Experts of a small language model.
Experts: 64 experts in each of 8 layers, a softmax router.
Training: a variant of SOAP for the experts, 243M tokens, 7416 steps.
Below are experts of layer 4 (counted from 0) of a mixture-of-experts language model. Rows are named up (a neuron's input weights, with its number) and show model dimensions 0-127. Each number is 128 + 32 x the weight over its row's rms, rounded and kept within 0 to 255.
Before each expert's rows: a language model's description of what the expert responds to; "gets" lists some tokens that make up at least twice as much of what it gets as of all text. This comes from a sample of Wikipedia text that the model never trained on. Tokens count by the router's weight.

# expert 25
Description: Ordinal suffixes after numbers, such as 21st, 14th, 16th before century, plus endings like -ly, -ian, -ed.
gets: "th ", "an ", "s ", "ian ", "st ", "ing "
up7 [180  65 103 108  91 146 114   0  49 165 115 132 152  87 159  89 131 120 110 147 171 155 119 118  82  91 124 109  84 112 172 159  54 126 118 108 152 120 157 147 118 157  98 120 133 110  94 157 104 125 198 145 107 137 135 161 102 116 180 137 121 123 118 104 155 153 172 130 154 165 150 113 162 112 136  98  77 122 107 165 104  95 104 155 136 182  92 105 121 121 141 112 101 121 108 118 115 171 138  83 114 174 146 152  89 113  82 147 156 157 193 145 119 123 159 132  96 112 133  82 158 170 172 157 158 131 101  65]
up8 [128  85 127 111 116  97 118 173 159 147 167 105 124 147 197 120 111 149 136 110 110 104 125  79 112  77  90 104 118 115 109 124  94 133 106 105 104 155 152 130 139 161 109  92 103 100 126 115 105 116 116  71 141 115  65 122 112 158 133 163 104 154 121 164 132 149 141 111 147 127 160 131  85  96 141 179 154 104 158 150  92 103  93 164 128  77 151 143 166 153 162 103  85 157 114 126 137 144 156 195 136 108 128  88 101 121 163 125 184  94 155 116 206 119 157  82  55 223 116 183 167  70 208 149  50 144 147 138]
up9 [100 188 109 126 140  88 173 110 104 148  91 114 150  76 180 103 103 159 164 132 121 168 124 149 175  99 137 159 145 190 158 172 128 102 116 118  92 173 157  81  74 122 170 127 108  48 196 149  86 165 155 139 109  74 143 189 125 127  87  91 121 134 114 165  78 114  98 164 132 115 170 141  78 116 117 109 141  59 145 144 134 135 107 121 143  97 103  52  66 134 128 116 119 107 122 131  70 127 124 100 116 137 125 149 112 171 143 152 182 115 174  99  81  97 161 123 119 105 119 189 148 104 110 107  97 179 121 166]
up10 [137 130  64 196  58 145 130 185 104 139 143 157 110 138 122  84 130 156 141 121 174 168 148 119 171 123 173 133 120 195 141 116 164 125 114  95 138 178 178 126 155  94 136 112 132  82 126 146 187 138  94  88  97 157 138 111 171  82 129 139 115  96  76  97  89 204 147  85 145 158 146 149  86 163 132  96 101 149  90 161 163 143 110  85 125 116  73 112 170 155 110 116 135 156 124 150 121 127 121 106  96  93 173 127 118 124 120 136 176 151  92 169 184 209 147  89  88 159 180 121 116 164 140 154  94 182 132 162]
up11 [154  91  78 106 129 159 115 125 139 120 121 137  89 103 190 142 117 120 175 151 108 123  69  65 121 157 154 111  96 148 138 110 118  97  99 128  95 109 115 182 103 177  55 151 168 119 128 183  94 152 152 137 181 162 123 152 142 100 113 175 150 106 156 135 153 120 124 144 104  98 155 134 174  91 139 118 112 115 166 141 142 151 108 127  62 120  75  25 153 122 157  94 102 103 136  92 126 161 115 158  90  64 139 140  71 176 130 108 150 143 100  79 154 122  91  60  78 149  73 115  71 112 104  80 155 163 128 126]
up12 [ 95 160 196 121  80 196 105 171 143 184 134 150 164 144 138 135 115 120 131  70 124 119 112 105 159 124 138 143 102 136 110 124 130 137 123 162 118 141 111  80 144 135 194 180 147  90 170 115 111 167 136 135 115 171 133 125  89 158 130  82 125 176 163  92 131  69 121  87 155 150  84 131 137  83 128 131 159 155 144 123 189 154 127 156 139 123 154  75  53 166 159 162  42 105 124 167  78  74  80 126 166  57 146 133 154 123 109  82 148 105 151  96 144 165 162  84 133 122 127 110 117  95 139  92 181 184 134 111]
up13 [188 139 107  76 156  97  83 136 103 102 143 142 125  96 112 141 122 121 121 146 172 129 168 139 144 100  98 132 120 162  55  77 152 124 123  86 149 150  89 139 128 155 107 121 159 144  93 173  89 117 126 129 174 116 150  89  98 100 131  86 116 131 187 146 136 125  99 173 101 149 118 130 159 121 104 132 119 147  91 115 132 158 107 112 103 117  73  29 139 165 195 130 136 139 147  99 119 132  45  64 159 128  75 204  86 125 117 125  93 135  46 103 125 125  82 107 130  95 108 127 197 114 149 105 152 151  74  77]
up14 [123 123 128 118 155 106  64 114  93 119 129 146 129 158 127 131 116 105 142 135 167 102 130 168 102 121 168  89  94 191 197  99  95  85 135  95 107 105 157 116 117 104 117 122 131 108  91 138 164 104 157 104 165 213 143 188 111 105 126  42 152 116 112 132 109 153 151  91 160  72 143 109 161 160 131  58 176 136 117 145 114 151 133  87  83 170  69 118  77  97 107 171 148 173 175 112 161 126 168 102 109  92 101 102  86  86 146 101 156 101  81  83  84 119 124 125 163 100 146 151 126 119  47 160 158 164 132 143]
up15 [135 107  76 132 143 143 190 129 134  71 109  74  94 103 120 132 112 159 171 132 124 133 107 141 135  65 167 138  63 155 131  93 106 127 174  58 146 125 167 115 153  70  95 111 126 119 101 113 135 112 152 105  95 129 133 132 164 154 124 166  74 126 144 125 133 107 113 160 125 125  92 150 125 103 109 132 175  78 151 188 116 148  99  68 188  99  97 111 193 165 160 170 127 212 135  86 146 157  84 192  83  78 145 118 109 134 138 148 180 138 148 160 105  91  91 156  75 108 192  94 142 127  99 126 155 171 116 119]
up16 [137 186 157 105 127  80 155 200  76 118 131 188 119 171  95 144  71 130 197 135 103 154  91 139  96 130 156 186 176  72 147 130 130 129 142 140  96 142 139 121 120 132 156 107  75 148  86 169 118 134 150 123  65 130 171 154 156 131 102 109 154 125 171 154 125 155 125 190  90  91  85 161 149 126 135 115 199 130 111 145 136 153 151  76 176 132  92 101 122  98  69 153 147 152 136  80 110 153 147 100 136 192  88  92 108 226 134 152 125 142 107 143 163 130 138 109 169 115  99 126  84 126  74 152 118 103 125 151]
up17 [108  99 176  79 139 132 137 111  81 103 149 160  85 168 150 141 124 137 122 161 151 138 147 159 120 114 102 110 175 167 135 177 112 122 102 135 100 137  98 128 157 174 110  83 138 142 200 169  65 158  87  94  97 136 158 126 122  98 159 184 119 166 135 175 154 173 153 151 222 148 160 164 134 157 178  67 147 171 106 148 187 160 116 162 124 108 123 124 117 150 108 155  88 130 136  71 120  99 136 137  72  70 120 163 113 163 183 106 104 109 186 103 111 112 104  71 144 118 134 168 148 121 107 184 102 165 173 143]
up18 [149  90 127 122 140 162 142 122 128  84 199 114 162 135 136 159 187 156 137 119  93 132 138 174 123 147 173 123 172  97 102 153 120 179 167 118  89 104 179 127 157 156  85 128 145  53 139 171 146 155 120 161 147 126 170 135 131 130 162 128 102 141  87 122 130 147 123 122 140  72 177  48 160 110  47 119 110  86 131 152 159 180 118 176 130  97 187 166 147 110 127 135 120  51 164 103 177 136  67 113  80 151 105 100 143 158 117 169 159  74 127  78 101  97 104 163 117 109 134 137 138 125 135  65 130 135  91  85]
up19 [103 145  95 113 104  88 144 169  78 121 102 168 118 131 143 141 143 124  83 122 109  67  99 124 102 149  55 170 153 151 156 128  98  81 117 118 138 112 130 157 139 150 130  91 158  90 151 170 127 152 116 175 133 135 112 144 107 143  93 136 114 127 112 168 211 108 111 155  86 161 200 184 130 188 110  89 124  88 148 155 193 137 225  74 139 128  90 133 101 162  94 120  82 136 172  95 120 110 125 174  69 152 141 101  91 105 134  91  91 162  94 123 138 127  84 165 143 106 134 124  69 104 163 111 164 171 136  86]
up20 [105 118 133 153 180  92 159 145 126 141 138 128  97 158 158 131 177 138 142 101 118 142  98 147 109 147 163 158 134 147 116 151 126  32 186  52 103 125 164 104  82 146 124  89  96 138 153 187 201 160 140 139 149 145  47 183 135 137 123  95 135 102 138 175  86 168 121  56 179 135 152 112 142 126 117 104 112 102 116  99 128 109 166 110 122  92 103 118 158 105 148 127 169 137 125 133 105 115  94 172  94 129 133 112 118  93 148 169 124 192  94 125 108 151 186 122 192 192  90 141 118 198  92  75 142 107 110 154]
up21 [ 65 114  51 127 163 136  58 153 125 129 166  71 122  80  77  99 137 136 153 145  98 101 169 149 202 141 108  89 135 165 133 100 112 149  92 116 128 152 119  67 147 151 209  74 127  66 120  92 129 134 120 117 126 131 114 110 164 141  80 154 102 161 129 164 109 143  46 156 119 121  60 123 143 139 120 129 123  63 122 149 106 146  92 164 175 105  93 109 118 100 121 137 108 123 139  96 149 145 192  88 153 144  77  99 119  97 124 134 207 170 138 127 130 109 166 169 137 161 170 156 114 128 111 107 163 127  94 121]
up22 [135 149 100 110 112 150  82 119 178  62  33  93 118 128 118 129 146  92 148 134  82 150  97 132 177 140 185  78 132 151 148 112 101  87 179  96 149 142 159 135 182 125 161 135 188 147 122 113 110 165  63 103 160 104 138 127 103 147 129 129 162 148 128 149 144 140 127  73  88  97 119 148 127 110 158 143 135 132 100 146 112  97 102 212 162 126 139 163 140 109 128 139  36 162 107 112 110 143 140 106 146  98 136  88  98 110 141  66 132 126 183 139 155 145 150  72 112 155 169  92 115 125 141  60  77 189 171 161]
up23 [184  92 136 174 150 139 113 189 124  62 162 116 169 123 124 154 121  97  82 152  85 147 120  94  79 103 112 155 117 167 124 186 126 144 129 135 169 109 133 118 138 138  82 150 134 155 127 122 148 142 100 143 113  77 169 166 156  98 147 102 157  91 118 116 104 122 170 116 137  71  69 187  72 136 102 110 141  71 132  74 147 133  67 183 123 128 193 178  95 134 103 154 112  75 132 103  95 160 109 132 146 142 157  69 122 117 175 120 165 103 185 126  52  73 115 144 140 106 111 149 189 157 144 153  82 113 129 148]
up24 [ 94 135 125  91 116 151 140 124  96 133 129 146  69 175 151 165 131 216 147 151  96  78  45 157  84 107 113 108 135 156  83  91 107  90 122 151  54 145 100 164  91 128 107  35 152  51 178  97 145  99  83 102 149 155 108 136 122 122 122 132 168 123 152 184 102 125 116 164 132 107 116 105 166 126  92 154 136 119 127 175 146  85 145 129  90 148 118  95 173 106 134  98 147 158 132 147 182 132  85 149 137 112  79 117 119 123 125 124  98 143 103 134 102 150 135 174  69 111 151 110 161 206 147 173 103 115  98 100]
up25 [220 142 144 168  81 139 100 175 169 133 170 172 179 155  61 214 195 122 103 130 164 153 127 168 116 179 120 125  96 146 135  76 119 123  94 109 164 129 160 108  90 146 190 105 166  57 140 141 139 111 117 206 120 163 105 181 133 116 118 115 101 118 141 136 145 172  94 133  98 171 122 182  99 112 133 150 140 116 102  89 126  90 147 188 179 115 148 150 107 174  96 123 133 166 129  80 111 108 110 117 140 154 152 135 124 106 179 106 111  82 132 166 136 122 134 100 129 136 160 147 188 143 152 151 126  88 124 154]
up26 [150 138 126 145 103 105  78  79 106 147 171 134 155 114 170 163  92 113 108 172 167 175  98 145 182 152 164 191 107 118 139 102 126 112 174 141 146 121 102 143 120  58 105  82 122 133 194 112 127 137 142 157 121 167 120 144 191 141 180  80  54 190 143 130 146  93 113 109 154 205 145 168  89 127 148 139  98 159 131  72 126  74 130 106 151 103 172 169 110 143 125 193  96 133 141 158 163 132  95 109 189 145 172 138 167 108 159 136 110 179 107  89 134 193 111 103 150 137 138  89  88 151 122 146 108 118 131  93]
up27 [139 120 112  95 127 114 113 110 122 169 132 129 138  92 179 146 132 128  62 169 103 143 117 164 164 133 108 125 135 120 191 132 133 144  91  96 110  46 182 177  70 130 140 156 171 114 199 112 114  98 125 115  82 148 158 129 189  96 137 111  69 113 157 101  87 119  69 161 128 115 188 146 133 122 137 167 190  81 159 101 101 108 150 140  88 110  86 140 136 127  91 182 141 145 156 182 210 125  88 152 138 129 152  91 188 142 136  87 121 164  85  89 124 146 111 152  95  94  77 118 191 131 135 119 123 157 134 105]
up28 [135 121  96 122 110  93  98  62 100  77 140 149 124 156 163 135 157 128 126 122 121 106 118 112 157 142 122 117 135 162 138 155 160 100  42 159 125 123 149 118 116 125 131 100 109 101 104 134 107  59 110  83 152 135 113  95 126 114 123  83  90  77 156 127  75 204 133  78  94 130 117  99 136 112 161 128  85 105  89 122 102 163 122 146  37  87 100 119 137 143  80 142 130 145 131  61 100 117 160 112 140 140  76 119 136 169 139 103  90  90 175  44 170 173 176 172 164 134 195 145 108  70  82  84  95 115 136 127]
up29 [115  90 133 196 147 139 106  98 136 175 165 121 155 117 123 170 114 105 113 130 122  96 134 123 145 106 116 178 209 106 136 182 103 132 129  98 126 124 175 178 105 162  80 134  96  75 143 116 114 150 130 122 128 106 150 197 130 170 142 137 172 125 148 120 122 105  81 210 100 117 113  66 159 147 116 106 103 125 148 144 125  67 151 143 151 146  79 177 176 175  68 159 136 141 157 146 114 109 103 159 109  80  84 138 162 112 149  80 151  91 156 103 181 139 109 156  57 151 131  86 119 111 166  50 155 155 120  82]
up30 [127  90 173 129 192 155 137 168  73 130 118  81 171 171 172 147 148 136 149 149  64 138 136 146 130 135 138 147 160  95 107  91 163  63 112 109 127 144 148 139 191  94 139 151 120  77 104 107 160 156 126 126 114 114 109 150  86  95  69  91  75 105 141  67  92 177 130 152 207 134 134 171  87 100 115 116  68 175  80  88 102  92 139 220  80 123 152 142 116 147  96 126 135  92  90 102 109 101 121 149 128 153  87 126 109  63 148 133 119 150 124 179 113 121 126 109 106 133 139 100 190 140 152 108 127 177 136 142]
up31 [129 182 119 100 107 160  99 107 148 121 101 168 100 133 129 117 103 146 111  64 160 115 183 173 172 114 139  82  86 164 117 105 146 156 160 117 155  98 147 131 188  95 188 111 129 146  69  79 145 126 122  98 137 166 122 125 145 122 112 183 139 135 122 140 135 151 156 143 108 134 152 118 193 138 119 103 141 173  74 163 112 129  98 133 203 174  80 166 165 160  93 105 139 135 158 164 158 178 103 134  95  63  99 150 131 186  99  94 149 170 160 107 203 178 176 124 163 163 131 113 145 110  80  57 151 143 132 110]
up32 [122 159 157  64 151 172 148 131 112 155  82 122  75 123  48 149  99 186 111 146 160 146 140 159 126  78 112 130 145  91 176  73 129 163 111 129 144 165 123 113 156  99 122 116 113  68 167 166  92 126 106 137 139 158 130 146  78 135  57 185 141 124 133 118 138 100 125 118  76 142 139 111 112 173 139 127 116 101 149 152 121  59 120  62 121  78 136 161 169 152  79 108 128 125 155 182  83 129 135 176 102 142  60 153 162 129 157 144 188 121 175 165 157  79 139  75 134  77  97 135 146  96 148  99 160 144 171 147]
up33 [144 122 174  71 127 177 192  95 159  87 101 212 150 106  74 126 111 149 137 109 119  75 106 101 140 149 118 190 159 131 176 174 139  43 104 107 143 158 172 112 128 143 153 152  47 114 117 148 105 128  97 102 138 120 111 134  85 156 132 115 139 120 117  79 125 179  70 135 151 103 113 139 158 176 147 117 128 140 130  75 144 185  99  98 138 168 194 101 105 125  75 145 119 117 114 120 118 117 186 119 104  67 125 134 102 154 112 113 198 152 160 102  85 127 185 142 140  97 139 142 101 110 149 106  71 141 131 141]
up34 [123 104 109 103 109 113  95 179 104 123  64 153 187 134 124 135 102 143 118  77  60 107 177 101 151 155 168 124  96 115 110 121 138 168 153 103 141  83 118 112 112 183 152 158  99 167 189 141 101  90  69 137 161 115 117 131 186 149 142  97 130  81 156  96 156  96 141  85 169  87 126 140 133 113  75 106 129 192 109 145 135  85 159 110 132  98 126 132  98 155  77 114 146 151 137 115 100 198 171 141 119 104 183 145 171 152 140 153 173  83 119 134 203 118 161 120 177 193 112 140 172  88  94 169 112 160  96 115]
up35 [100 133 118 132 143 146 148 112 140 107  65 138 155 174 118 181 129 127 139 128 190 121 136 121 103 142 133  99 136 200 145 176 140 164 124 137  89 144 124 161  86 149 140 105  49  94  99 143 122  37  85 127  89 168  86 108 162 167  87 205 112 132 144 166 139 124 162 106 130 118 122 155  84 103  69 128  83 141  57 125 167 158 126 100 115  63 134 172  92 120 105 112 135 108  95 147 153  98  98 145 105  62 101 141 141 149 109  92 154 185 149 100 151  91  90 156 141  83 145 151  64 130  81 124 121 174 115 116]
up36 [117 116 136 162  84 111 131  70 102 184 125 160 126 145 135 166 171  50  71 143 158 123 120 131 115 126  98 120  78 107 144 117 142 195 147 156 106 122  83 108 145  93 163  85 101 101 146 123 173 100 165  75 112  84 182  94  51 105 130 169  81 103 113 182  40 133 159 178 103 108 193 125 131 178 112 166 120 125 104 139  81 114 152 108 164  99 139  81  90 165  81 166 156 165 139 132 121 109  92 147 119 148 129 118 170 163 146 139 177  84 131  91 117 111 131 122 139 158  99 101 138 147 150 177 100 130 159 122]
up37 [ 45 109 103  93  87 143 155 137 158  85  91  63 162 178 108 157 158 135 169 121  89 145 150 138  80 138 137 102  99 159 115 143 129 168 101 123 118 121 132 114 133 115 110 100 108 124 178 117 142 127  76 174 157  96 116 107 162  99  99 144  56 124 175  57 111 115 129 129 102 128 100 119 172  91 194 141 102 141 131 121  89 108 134 148 169  86  90 120 178 106 118 111 139 124 220 113 177  97 164 137 184 112 116  98 127 193 121 183 173 152 181 108 152  97 121 168  88 121 118 112 108 136 150  64 117 128  97  92]
up38 [104 136 177 151 112 140  92  86 135  74 103 184 101 181 170 155 111 139 120 166 166  79  94 205  90 165 148 124 190 125 132 166 106 144 126 147  77  83 159 121 123 131 122 125 104 150  87 108 161  93  86 140 160 158 119  88  11  87  92 102 101 112 171 195 160  90 102 102 130 140 114 137 143 154 112 131  88 161 117 102 188 112 110 114 107  65  99 126 127 111 168 146  72 130 131 164  84 140 151 107  63 101 139 144  95 104 152 155  85 119  90 150 108 158 174 115 136 129 118 137 129 164 122 114 137  93 103 133]
up39 [157 156  93 111 151 160 108  94 162 109 161 129  87 161 144  99 159 142  87 140 110 150 156 175 146 135 186 145 119 123 146 104  80 145 114  99 119 115  99 113  86 146  74 136 146 149 133 121 130 131 194 162 119 132 137 101  98  97 113 131 128 144  99 130  79 146 133 148 164 185 107 156  87 138 145 164 144 111 127  62 138 190 119 136 119 158 125  72 142 133 150 142  79 176 125 107 163  91  80 100 137 233  91 145 151  67 143 125  45 178 120  63  69 115 148 173 100 151 134  99 192 121 107 134 135  64 132 154]
up40 [ 90 133  91 181  56 204 123  96 122 130 127 124 127 124 116 110 110 122  92  83  62 120  87  70 112 160 103  83 105 150 200 133 135 148  72 118  89 125 138 109 142 148 123 109 148  80  86 147 108  37  71  85 108 163 125 136 126  80 125  92 173 133 122 136 128 102 124 112 132 148 123 116  90 130 187 101 133 129  99 127 127 134 138 151  79  75 100 160  94  71  80 157  69 109 153  89 127 141 170  99 112 116 103 163 104 112 108  99  45 158 134 110 193 156 142 123 115  90 132 131  83 111  95 134 146 137 146  92]
up41 [109 123 189 187 120  88 124 115  70 152 141 136 177  82 132 148 102 157 131 125 173 140  67 129  77 113 161 177 170 128 134 156 147 134  58 135 139 162 114 126 101 101 105 100 111 156 138 114  93  84 111 170 210  83 157 147 100 149 150 115 106  96 127 125 100 132 115  83 202 148 184  82  97 154 113 153 154 151 112 108 132 173 116 132 140 120 155 143 138  44 116 139 129 102 107 125 121 139 103 151 145 146 126 137 110 119 148 125 117  49 125 167 156 153 140  32 154 112 173 155 163 119 144 212 124  98 161 107]
up42 [149  73 131 127 164  88  81 165 107 128  97 158 154 126 137 130  87 118 119 187 145 167 168 146 140  96 159 142 118 205 122 163 142 111 148 180 152 115 135 107 110 139 157 106 116  94 122 150 160 146 170 172 147 122 145  73 153 171  98 192 168 134 139 101 126 151  82 114 159 110  96 111 189 110 109 121 138 166 153  75 189 114 171 158 181 103  98  36 164 126 101 136 126 134 104 136 129 119 140 157 163 165 209 157 134 107 101 111 122 110 109 132 110 128 201 123 129 173 148 145  78 204 143 142 117 166  81 157]
up43 [142  81  72 138 160 173 143 136 112 174  82 145 147 194 115 122 122 132 148  94  83 155 147 125 158 134 109  90 132  97 120 197 155 114 118 144 121  68 180  96 175 163 151 125 148 173 117 138 147 181 180  84  95 104 156 102 105 146 133 105 155 136 138 129 178 146 169 114 167 113 158 107  84  56 116  75  70  86 172 156 167 105 113 108 139 156 174 104 161 139  97  97 148 154 111 128 105 113 216 138  83 105 111  66 110 144 153 136 115 157 160 138 117 122 174 195 107 114 137 137 162 170 131  73 157 155 123 109]
up44 [ 96 132 127  98 150 107 129 135 107 168 158  91  94 116 144 137 143 157  58 111 147 155 107 112  99  93 144 154 135 178  98  82  97 149 142 109 163 148 198 173  90 126 150  95 129 132 111 139 129 178 115 101 150 204 135 113 187 139 133 173 165 144 189 124  87 161  71 149 143 150 126 177  88 113 169 126 117 124 194 149 172 134 101 175 160 155 137 171 128 219 153 181  53 120 124  83 109 118 133 107 119 101 131  90 125 188 102 167 169 141 111 138 139 145 148 136 124 158  98 162  71 129 174 121 112 176 156 153]
up45 [142 161 128  91 163 143  86 130 176 166 135 151  80 174 142 163 169 125 112 123 112 166  96 127  86 104 103 168  99 139 108 106 178 102 111  87 179  54 135  96  65 136 136 128 127 119 185  76 101 114 161 172 154 144 141 115 130 138 116 155 106 141 180 166 143  99 134 115 138 172 108 142 102 162  97 113  42 105  78 111 217  92 111 170 177 156 148 169  83 115  98 105 129 152  88 147 126 104 146 173 160 146  82 117 144 133 145 168 169 142  85 131 144 158 169 176 119 122 113  93 188  82  79 116 114 143 113 141]
up46 [154 129 142 144 119 111 198 144 100  91 136  92 152 128 163 135 146 150 140 120  82 148  63 108 131 120  94 121 168 138 118 163  86 123 145 128 150 221 142 121 100 103  87 150 124 122  86 164 122 209 156  82 140 194 180 184  96 116 106 147 132 111 165  96 136  95 124 118 136 112 175 131 124 179 141 147  87 146 122 138 150 106 135 192 134 125 163 128 115 135 106 174 100  89 108  65 151 160  82 157 125  95 165 156 125 151 134 163 144 159 108 109 118  60  51 117 162 124 132 182 109  93  77 135 105 196 123  70]
up47 [ 98 178 174 144 110 130 142 105 194 139 179 165  95 116 125  98 119 139 100 112  90 112 158 139 101 116 157 145 117 166 121 159 103 165  95  82 180 167 145 148 149 184 113 114  89 132 138 134  81 131 176 139 209 107  97 151  90 121  97  96 132 146 113 116 100  66 137  81  73 193 168  91 122 128 121 118 160 115 111 161 185 110 146  52 170 121 130 126 181 160  94 177 113 119 165 156 113  96 129 173 103 115  93 160 134  52  99 149 138 201 125  86 124  67 119 147 174 149  96 122 133 119 108  98 134 145 125 104]
up48 [112 183 151 122 120 133 205 190 106 154 130 119  98  79 121 135 203 135 147 129 159 157 113 116 124 141 107 113 146 133  49 157 114 146 142  72 131 118 185 120 145 115 170 130 162 116  95 141 135  66 164 133 149 146  95 153  94 107 133 134  95 141 110 136 174 174 110 137 155 166 161 153  86  92 119 128  70 111 155  71 170  72 106  67 174 111 172 170 148 160 103 155 116 140 174  98  90 105 117 142 175 133  65 128 131 112 150  97 145 135 131 123 100  54 192  88  64 108 142  91 124 146 114 110 169  93 116 124]
up49 [165 174 128 108 138 166 102  72 158 197 104 109 121 173 143 140 114 119 218 127 131 146 118 134 151 118 142 190 154  96 114 117 160 184 142  89 144 168 171 113  53 162 163  92 117 128  93  66 124  94 131 112 165 123 153 126  78 103  96  64 169  94 132 109 117 148 145 159 146 105  63 165 116 169 132 176 125 193  79 161 187 132 125  71 121 159 153 119 121 135 128 154 131 148  85 101 102 170  65  91 112 122 157  97 184 125  77 139 156  96 108 103 167  96 139 147 142 154 130  91 145 116 123 137 123 124  98 139]
up50 [157 199  82 169 114  87 131 149 105 143 146 165 173 104 163 105 151 174  95 126 162 134  93 101 105 170 103 117  97 142 101 152 119  99 122 135  97 114 211 144 139 101 181 114 198  73  75 148 133 122 142 146 155 157 141 241 152 125  88 101 139 150 173 144  86 148 122 130 170 116 129  96 112 100 122 137 139 122 120 144  68 139 134 112  88 123 161 165 119 165 139 126  61  65 175 117 132 106 121 139 174 117 165  84 150  88  98 136  90 170  94 137 167 136 116 108 173  98 132 130  76 101 146 123  87  96 122  82]
up51 [156  46  88 137 107 183 171 159  93 129 115  95 104 131 116 168  78 161 104  99 154  95 169 124 141 121  85 109 120 180  89 103 135 107 128 124 104 153 162 164 117 157 148 100 104 105 162 171 125  97 105 153 138  91 136 167 160 154  79  39  75 144 138 132  88 101 122 153 157 140 140 166 123 103 152 156 123 155 135 158 166 142 166 198 185 138 141 115 151 109  93 182 173 122 121 129 112 108 151 137 172 150  89  90 149  78 108 134 164 118 144 127 187 108  58 157 194 161  89 135 150 127 110 106 166 174 115 183]
up52 [ 78 105 100 199 146 102 171 188  39 139 102 160  97 147 143 122 112 111  83 114 110  99 160 151  77 119 127 132 111 131 114 118  95 140 206  59 112  86 187 107 105 117 107 116 162  88 163 185 129 167 129 122 153 145  96 107 155 105 119 119 152  70  99 191 102 151 113 134 107 124 122 142 102 114  98 144  91  69 197 189  93 178 174 137 105 120 104 120 163 147 125 187  75 139 140 117 138 146 126 111 150 118 186 174 105 151 140 163 125 129 179 142 152 137  78 135 110 106 106 137 137 126 137 120 198 124 135 152]
up53 [148 105 108 138 118 127 140 157 147  73 161 117  92 128 122 114 167 123 153 131 117 125 126 134  96 117 192 107 113 152 101 123  70 174  35  83 150  95 118 158 137 101 116 139 136 165 111  93 139 146 118 108 132  73  80 145 133  88  99 181 110 144 135 134 146 125  96 131 171 103 151 145 128  57 149  83 128 183 159  58 115 121 157  96 127 149 137  73  83 149 105 156 100  93 101 112 158 112 108 113  83 142  86 157 147 155 119 114 175 126  76  78 181  91 159 179 114 128 124 193  79 186  96 115  96  79  70 179]
up54 [126 123 124 140 139 148  57 123  94 134 121 109 150 177 129 135 169 115 115 142 157 134 126 105 120 115 150  79  72 176  81  28 149 162 137 117 128  88 122  88 125 198 118 153 113 188 136 157 182 113  80 124 105  44 130 141 134 139 156 154 169 199  95 133 136 132 121 142 145 140 157 164 121 149 156 160  95 115  78 163 156 149  76 123 112 131  88  94  93 100 156 129  95 143 136 139  97 108 128 142  89  80 145 125 138  94 171 114 191 137 149  75  99  77 112 143 113 135 134 202 159 122 163 185  98 139 112  62]
up55 [147 210 171 124 164 133  92  97 192 101 197 122  94 171 161 153  80 113  98  85 101 160  87 153 130 152 167 144 137 138 108 114  99 156 151 132 100 193 162 108 154 129 134 103 108 101  96 114  59 106 135 122 204 160 143  91 106 120 102 156 131 111 189 162 162 170 147  94 124  99 153 114  96 166 173 123  59  80  91 148 169 133 136  82 115 158 115 171 223 118 112 141 154 139  92 133 122 115 165 158 121  85 166 101 161 128 141 135 150  96 141 119 148 106 168 116 110 110 121 172 152 141  85 162 105 147 119 153]
up56 [127 122 129 123 168 203 128 131  82 141 110 112 135 140 138 121 130 137 127 130 152 165 126 149 106 127 153 157 146 123 158 169 196 152  62 131 104 104 159 107  97 168  97 135 165 151  98 134 131  82 156  92 137 226 130 150  92  82 157 156 109 106 174 102 118 118 170 142 155  92 153 162 124 193 160  98 133 133  98 187 171 181  82 168 137 164 185 106 107 134 143 150 139  93  39 102 131 118 171  90  84  93 155 100  76 150 144  93 103  94 128  48 133 123 112 165  85 128 117 175 140 141  92 116 116 157 143 148]
up57 [133 132 116 137 125 144 150 127 120 129  91 104 118 153  71  97  49 132 104 155 110 111 105  97 158 130 150 147  59 120 155 158 113 143 148 164  96 157 119  88 204 153 132 175  81 140 169  98 164  79 167 137 105 123 133 122 131 143 157 158  99 147 201 108 113 163 159 152 118 121 189 135  66 167 131 139 154 171 121 139 136 119 162 117 131 110 122 147  38 223 115 117 119 118 107 166 137  99 172 119 137 131 164  61 187  74  97  99 136  97 143 143 130 103 147 173 102 113 111 137  90 181 200 141 113 163 107 126]
up58 [186 126 214 149  71 154  84 124 112 135 221 167  75 100  98  94 172 117  85  70 124 117 174 133 162 140  93 157 119  87 165 175 139  87  89 112 109 144 144  57 134 143 201 127 161 131 146 162 118 106  97 125  91 142 126 142 144  90 129  99 138 131 123 126 140 212 167 150 106 137 141  80  95 133 129 143  95 121 120  96  96 137 132 171 137 108 145 101  37 117  93  97 150  75 132 117 117 141 136 168 127 108  96 192 130 131 141 177 103 158  95 113 138 123 123 169 153 135 167 165 137 140 108 138  85 156 139 120]
up59 [135 122 127 189 106 100 113 138 107 120 150 122 150 106 132  87  88 147 170 120 113 158  93 126 120 164 187  99 166 156 130 122 179 167 161  64 173 144  93  88  83 162  85  95 141  88 139 115 142 130 112 140 129  83 108  59 163 134 118  70  97  97 135 145 111 119 107 159  92 110 131 145 168  72 149 123 157 109 141 160  90 159 156  82  87 140  95 155 112  95  22 163 113 127 122  99  94 102 146 163 173 157 147  81  72  98  94 148 154 107 114  57 133 135 132 123 101 101 160 105  73 142  96 144 144 173 152  61]
up60 [142 161 127 171 124 105 138 107 119  90 144 103 128 108  99 101 133 170 212 137  85  99 103 182 159 193 167  61 144 161 140 186  95 129 166 133  76 161 143 119  88 132 128 127 142 154  80 153 129  88  52 179 124 102 102 133  90 114  49 182 172 124 155 153  77 174 165 108 134 115  79 142  92 124 124 148 134 134 117 149 158 126 157 126 153  83 105 220 115 104 123 146 107 143 127 156 122 113 111 123  82 117  81 162 154 174 114 142 196 139 184 120 138 134 125 120 132 146 118 115 195 169 126 133 140 162 138 136]
up61 [120 190 107 193  73 165 149 127 131 151  83 131 125 161  74 132 138  86  78  95  84 139 145 110 134  64 112 138 108 141 133  91 103 138  89 100  56 176 128  66 119 154 135 153 172 145  99 126 139 105 152  81 133 148 114 159 162 126  91 136 135 140 106 160 127 124 154 131 196  99 174 151  96 212  43 157 149 117 101 157  78  79 106 157 151 173 147 141 183 139  90 128 138 105 157  70 125 153 152 145 120 166 117 128 152 134 159 120 134  80 116  91 151 175  79 127 109 140 135 122  76  86 153 110 163 110 117  98]